config.yaml
init_std_router: 0.0291
init: "normal"
init_std_down: 0.00355
decay_shape: "linear"
final_lr_fraction: 0.05
batch_tokens: 131072
doc_mask: true
dataset: "wikipedia_en"
Below are experts of layer 2 (counted from 0) of a mixture-of-experts language model. Rows are named router (the router's row for the expert), up (a neuron's input weights, with its number), down (a neuron's output weights, with its number) and show model dimensions 0-127. Each number is 128 + 32 x the weight over its row's rms, rounded and kept within 0 to 255. Numbers have three digits each.
After each expert's rows: a language model's description of what the expert responds to. This comes from a sample of Wikipedia text that the model never trained on.

# expert 3
router:090151128152109102093123095085116130126099096150068089139112099114093172179099185096106110134115146149146102102165078091115125163120134159111170142120140079171092128149147096148202132122192133147176118204115152088133142136184132153126134132109148122098077145100035073107140155155101159144080165197141160156143111102081137144101201133189124152167133115110092130076159170088104148128110
up0:149147100102104126131150141091124067165097144124167100070124165121108154206146125148133117148135150154223110162127121103110140125117107107156140116147103201144162132120169092129149102100091176199137185128213164089140170121135132115139128145104124168147064138131145160089146152132142145154134152153113177165117119145125161180152136113135098114146095140160120195175171147092136235165072
down0:171180097088138144092122107131118138101139122128121109175161107146148165125143091130076087169102144138115124158151093170102131091208127117109106169150129085126141132137099138153129192128049151116134116103158198152079082168194216129110078089076104121187102174152110074115138120107119103083096115141094069128129106104108154214155140086157164153156136178151139109128144106155100108144126
Hyphens and joining symbols. Hyphens, en dashes, slashes and ampersands joining compound names, year ranges and coordinates, as in Wilson-Hardy, 1844–45, Baek-su; also from, and.

# expert 15
router:091156117156103094096134093068117119118094100173083071128105112140090170184090164103107120132115147142137105095158060098109132139134131153134162130129134092176110124142142100139221123123168129157169112200113156096119122133187132147116136132100144117105082139116032063114136148150086136141081155204129163157151104088090105144099188123183127163170133112117080140084165183097105147107104
up0:150112025162099117174112147098155083162114122169128069131165167121071127155159118097116159175194140165152091196138171099159139143150092121114161101127111110087161133119166113164061128147102138171084125104129104111151130134118077113176164160160155170088110122103205093168139103129092134182154086135141098140122161099175175068115114156148131110188144126120082139138084111110110156113095
down0:154148163123098098070120143122202045119121132120094172128090138128176101096131134111141172137165138147106134101168144193183155123176166157184129195150141083206099102094090145142085097151120156141170145140128107129068111117135163145134149114083127154141135132138139105101097136111163038176097099158082151150152081098094109164109099135099126107145092108133174176098099118100081086175111
Syllables of foreign names. Syllable pieces inside names, mostly foreign or transliterated ones, after a capital first letter, such as ab in Islamabad, Ram, ij in Sijn, Uk.

# expert 13
router:089157128157105090103124093090117116127104097171068094125127095126094180186089174107102129144115141145141092100137075107120138174137133132121179141129134076164107120152140112147216129130179134174179113208116162096135138122188114138123132144109141115099083148109035066103129156149096141128085149194128165163141099107091124141119195118188122151182126114103097139072161162102106163137092
up0:111153082078118140134088141089105125146099179157150134116138125115102141168111152143145102164116158146122115183173105117090179146169121118161154142110115116140119166111127098174104130116113177144145142145099142145119205153178129101101189141092147103059131145112187131119094114174118151157132134169101121131200145162078150113139105065125143052197075107168092210085143147126104175131042
down0:159059093130093144142164192162153114138126078143165119132143144142136155125141143053088139114177155104182121090120078119151104078138184094174156125127155083117159141153147182120160139068051080135127123088122110137122159094153199163183110105135131130128134119123121180144151085101150173077080116124115085158141115154056116133093134109162131140181185109171150187073129138117098145157127
Mid-word fragments, name starts. Short middle pieces of common English words, such as p in monotypic, cl in acclaim, id in liquidity; also name starts Phil, Frank.

# expert 9
router:161098112094106135123123133110113125139128140093163122081139171196132130125129070140119118140118109143062146221122185035096160130119121154109051088140098141096136180177121116160113095147098141149183170075190163165095139126074075122118194151168118080110118131125186121115093135142142139176095118069121116111170066167160136139096134158134106152149165125097125122160115144129084157161129
up0:137140111193090125158101141204127136100114136113147108119105143117124147163080162157104206126062177115126102153143136096128135122105154227094084124143174119145074157110111140139144120073154190149158052124183132126153083150132079053108176151123137160130092155118168074137089141119121126158100115149156125116080104143145163169161147101099080140144127116067110171160097075138166111127148
down0:100096141136159128128121158068153078127097085186093182094147156133142107169172077079150164132119108117111139156138123058141085122150142088217130186090107121154087174120120096092082117137146123126180180116149171117124132081122123141136124114187109124089164061150064134115145109120103112110083094139151117093115107101108196061121163155118101093107132177169100090116110102094080139099084
Function words in prose. Common function words and pronouns in biographical or narrative prose, such as was, a, as, that, he, who, which.

# expert 1
router:096157140148117104102129108080122120125104081171059088130097113096088179179103199086097107140107145138135091099145062125110135188121119157124170134133134088155094132150139091146194131108182129159161127180124160095116143137184122161111121125101126109098082150107024081107131145156095151127082167195130155163142118100092126139098179139178122147172131124114094131064145167085093161151093
up0:130126122064072110102116159069178131101115165110102161068208082075135129183138107088107117132186148158121120104108190118122092149147132092138166127139151163164141130167149104179106065196178166112187075172087108154140153117117135155138103199117126142089186135146148121105206061121162109116136128134118100133123121122097124135135167136131142112066125120109087119143139114118093178166102
down0:161143123128109159134147153126199137087094130135149166116136169048140098161146129094080188151111226145170112101087111096177195135144183161127114111125106130149168133115099158110183131117141126124111122182089136144159161089120143088149092121067121186103120113136157107130121176109131166082097136181061130087127154157043110122111120076103130130124129150150137153072110196103155138145158
Table pipes, capital name-starts. Pipe separators and dashes in sports and results tables, such as | Goals; also capitalized name starts like La, Le, S, and the word to.

# expert 4
router:101159126149118091103129092081119127119086102149076083132111106118093173176099201102106109132112140156137089099141074100131121154131137161109156131128130081166108129143150107144201131124185139162165123199119156080129122130182126158122124138098141108115080143097031072114141155151088149127075166209120159167148098097093132150092192129176121153160123122103087118072166193105111155135098
up0:182165166125111141144130114109121066179102197150146098073177176082096147125104092107067090063091182115106077115146148170104082142187100104099119143199139154091173127139115120130140155129128152165082059072150157098116129101184151131069117118108154120074154091125091148133121131122136061124117173121111132138147122124069111077121132093103103115154157091136138137081167153147137105123081
down0:185127126107153123081159172150114110080125164109131101121112171168136109105108106133139112190121152172181111067176143096067144133136109090118121132104162156162141105079161129105095127160163078168185184123215133092221130150112129102113147133124079143075110119100144132108135190091121086117143161118112139132120084143128136106076143091198113090162137187086156156130144088160140080093104
Abbreviation and code pieces. Mid-word pieces inside abbreviations, codes and decimals, mostly in album and song tables, such as U.S., OTL, CIKM, 59.60.

# expert 6
router:086165121140113098104121094093117123124107096144070096114111108115123157192102204110086108146112154129137098084141055128107132177151131163115174132133119106159104148157135104131190138129176153157152108167119162081129133130213110162101116167100138106088092161125037079117134173158110119136091158200105177148145101094085144151106193142170132150155129151097101113087178174104091126137070
up0:123036157131140115081127111120056135145084118118171132145106172104120134102086142137121092173160135124100090190176102123095092050182146161152104143130137238184183176192085092182115108066151148109147123087144159095100135130170120185160106121110147168115158138134119137167116202130121118161112122094140143092158152111123150102140128118124158159148155140167098142116157107152136106138109
down0:146073063164145106095116170129141086063167153098117128151177155096209148128165054109119175071171119104069112134095157105169084178100077135151138121117133135168083125145136103120176169104138135147121124114092088127198087148094156115139140085181135109107170113100153123161176105123144172110140121194184134104119114120131080164132135128125134141090135094130161133091183171133125194115159
Commas, and, table bars. Commas, and, of and table pipes after numbers, plus mid-name pieces in tables and LaTeX, such as Daugher-ty, K-ev-in, c-ol-or.

# expert 5
router:187179128150162110113119162148126112149126211157101149074134085173143105120167083080128122150147144122138121157132076083131092119131127110139099133106110136153128110107146109139165123110138120130035102085155095134139155127099132090101064137128158124124125089103181143117174063122110207181207131109095113135144111255149159123106094132107138135118111123113151173205111119117128122131131
up0:153122182153175094152106119134128130157082174109111153130168099092123154129139124049119100164130104166124074163105156096109137156125141100070169159101095127104208157181132137123131133127101115119106164122124166117110125083132112151121127135146185197134206126094141146088144155094094139167130117171135134122133100153123139126103140080087105076050118238101107159085176078064114116110123
down0:201126150094131122163151076170124095155105091112057083141140126104195142113130132144142105117070129154146139107137139130121155138106133166100169123169099076077128161142112180126138144105136115166148118124157060163070141178087116118121128169149063172097111126144123117085140129121157134101142112089130183143204124104158167186234172135135112137112105118148180106153057095113161161138165
Sentence and line ends. Periods, closing parentheses and quotes, line breaks, row-ending pipes and == heading markers that end sentences, table rows or sections.

# expert 8
router:130131097061072157097107106122135144086129160106144144117158090120149144138125138132173132111086114114027141128152164161129074136178093102083203140094070182134109135159143090181119131077093170179108137114084211087181158195131130108152164084168144098108088188119133137142104168114156088121155136099150129179111128116126130148098066100138112134113142076120129148098141114123186140145105
up0:115181064109039140111156144207155186083088189085113133071143099118142163116096147101138094122101173135095090169131084099134112198164127191102121140130106112222148133095137095138142120151099126170081131151135109103093115127083138148128120075142120171150132093081111127143119131126122138134119150117155091126092113100134179172113132181106115129146164116167138109132074168160120067148067
down0:136127139156169183145120136138098152141143150084143109132156166092163121121109192109195086090102164171113047147095084103152069126135138134157099123076047103172107098118079108147123124132072126158107137225077109106098135102048183093180140108160085126189132162101089165154140195147132117146072173113138103097094130096113105119121118139146121122127109119149119162118102160136111134126137
Word-initial stems. First fragment of a longer lowercase word after the, a or to, such as opp(ortunity), ab(olition), dist(rusts), coll(apse), contin(uo).

# expert 12
router:091168132159115086097122088080126129116094109152083089126098115127096175172096192113106120133119146159135095099167068097126133152131136160128156137125132090180103125141149105138209134136174128160177118206123160090129136136183132157124124146114154130110086146106024066108136161161101149132083155203125167156151103099083119144117196134185115148175129119097094117075157185101115147120105
up0:172162107207126131135135154110117104130131140143130160050113115163112151156133096151132082157147110143176102165168103133097181135085129091078085110131154117195153168180135076149065095104095143179099094160131120177121100130111167162096109087143180172141106150142155106128102108135129213127116149197153198137166162138100183109141097100116120141083132112097095147134122060164142149080106
down0:149130137090091097149167110152145112113117142127165082097118170072093106097144095170124151116140154073178167211125094063134072090130124142138156129082090076148113106016038145159148161122121102138080114209170064122144118118147139098166136111133169088129109135163144145080154156153105148140121111120173122173126156169147136113111113147135131131164135116108103149116144104101159169154190
Name letters, sports tables. Single letters and pieces inside foreign personal names and country codes in tennis draw tables, such as Bjö-r-n, Piot-r, K-OR.

# expert 10
router:102121138070125133086144109115087155162115159125186086109153122155139098145129146155118102133110086155138097147141088194122107149116206142119088124136134181092111141125116120071066134100159163075114181192149098164178104123098071074169104127200125134136071145138161191096087111121112171146168132106124154153175157119143043119152168099157107122143089122175116130068173118125108130088120
up0:106123116139169102119174164140136145106126101104117091139110155068107139097160120100150108161147111109079182113149137098090123111114192144124046095124076144099113090112090154071149171105093164086141157150116159120122121170145094138132114155141121109101120156163116183130106081092141158155131163186125155161178170107075084159147122127103182150195200156134122160122196158130095200056099
down0:154159103120128158049156100111150160113145149119168134096155143053135129139097134128137121120165122156083180163111085159102183094166123104166120140160064162098091128144121148090124142169137094101124185142085108094163150115180121135082098137061097131099167137091048178093130162091101130156128156175116131168097082145095139139169179064135118169075112129098169056140156154136091152139132
Years and common stems. Year prefixes like 201, 199, 200, and noun stems after the or a, such as journal(ist), relig(ious), director.

# expert 2
router:180117131109172137156142134124121051124132107063107125132152226110032109135171181132107151177080151158164122127118186166111129105178115087143109062121140119141106116122110144151078101141079143096151107145166110145185154118129120151155084142109124138122154080106169170140144073147120156139119105089136218143137145125163192164200144113135096089113110075139124124096158124129105131109095
up0:142168106101134171195195211102163113170101134161147072098141165111122084133138096124078073192136152102150132143126186144100111126116167128091142182141168143129090148160083139161152109121107138099047101111116067116154138140125184167112054113136133130129085137120155132182116145181120118101064172129121125153131098152152176103127145133194142135071089138111145153106123075162156146132153
down0:128184053060104124140141122076136058139191150126130143186093111105153101109162122075091103157118135121151179088121129114170125121127128152091097097106131084119136090055132094137142159122119158180182184166150150191143174106157169114197161083112162134142126141159102155151157107136138102081123197111064161179097134131177113099130129138113124096096114082120132182159125143133088117151151
Suffixes and infobox labels. Noun suffixes like -ation, -ment, -ity, and field labels in infobox lists before colons, such as Date, Location, Born, Party.

# expert 7
router:096174126148111096098119090077125108125098096160086077158117098124097159172099189081091119142118148143136089095147089115130129155129115149112170123114133088168099136139144092137203144122166137159159107180123168088119133137187127153113127164102138123097065147088030081108140157167102140131080150203118174166150111092076132133099191138187127147167130124108093113062168179103105141140103
up0:142124069128075130110110122069114107104109173073104108114150147138087146162163090113108118224140109160156125118166124077113128191128158124126155105051146073109122137117136105135136115101109127086149125113132115102113131207101107094108150200139149134198104167085148127059159063200150128152141115092148155195129103108093157136138142177174103156115090131156104147113130159110154191154120
down0:140144120118094097132154073144084135113130112077122172167138194090144109138076133135158206150126100164094103142113166132076125102123138135164163125162128063147104130170129196118116063203156166137097116103101146106151079161141175120164120158142114152123106129153175087160142089197133094136107153128111135134147150104149147066119130199166133150165047134147170165168154093171085123166104
Parentheses, of, math symbols. Opening parentheses, of, and dashes in lists and tables; also LaTeX formula brackets and Cyrillic letter pieces, as in Award (nominated), terminus of.

# expert 0
router:085163120167112099100121096076111112120096097164086080137120084110097182174103175104100114136117127138152096097153077102128137159128138126132161116123115095157112124140134086132190129130190123167160114204113158086129122144178123157113147152099149123100077141091019076112137159168087148130077143199125164164140102089077119146112191121190112146159133116114091117072159181097113138134095
up0:147126101120120101129075127152169138102162132142134138162147158177104103127161193121133058137093153170113101110183150118121166148090082092167145092084142114129099112225124149107130107162148167126168157042128140119075085170086169117065115142164161110126166120145123174139078135114074086146147106063118158070151152145136141122156153152136159158100107141143143128154137164077110192174075
down0:148130113133145199087094149069148154101197155120093102133115128105093148122152096062162111152139124114078111144134129059107166125091168101134120092101123098199133084116154116132133098090082119093134114106112092169081160150078104142192077127103138112096098137147120157131102104172125086128123110083122173112066128162119089114188096133198101150110155101185133103130038089095143148157159
Capitalized name onsets. First capital-letter piece of proper names, often after the, of or in, such as Rh(ode), V(estina), H(angzhou), M(iranda).

# expert 11
router:100166136162101099111118099097121120127091090159078088154115096124105184161094195098110110121105144156140093100151083101120134159135148153123178130138121100168103125154153094156218142127181140167167109207118148096126129130183117148133133126101159112113105137105047074111140158154094147143085149204128165171158106099084135135100195139187119163180141108109086120073160185096112151120090
up0:160119087153112135108117191210136076165096083152174137210130066104131104157127092070110104118103083148119176132166112081110210114136114131115138158117148159152092175117116095115095080092128143167083137132178092146124175137166064129122134133155154081089104086070116164109141112122082145084090130130129186144135165129112161111165146141108085137156079156126126107074142091182115114121146
down0:131144118133170073143174128105112159110110101109130073127136103171148129150132195107093133163085127124058143168122136095125112144124156157114112110095216106111153111097179146206084074152143121079062183118169057142147077140154183079130143129149147131101124093093120122091077141117136159116089142108213095101110133120114139116189151188117107154073154146125120117097142117115123167135071
Word-final letter clusters. Middle or ending pieces of words and names after a first letter or syllable, like ach in reach, ar in Hamar, ish, ight; also table checkmarks.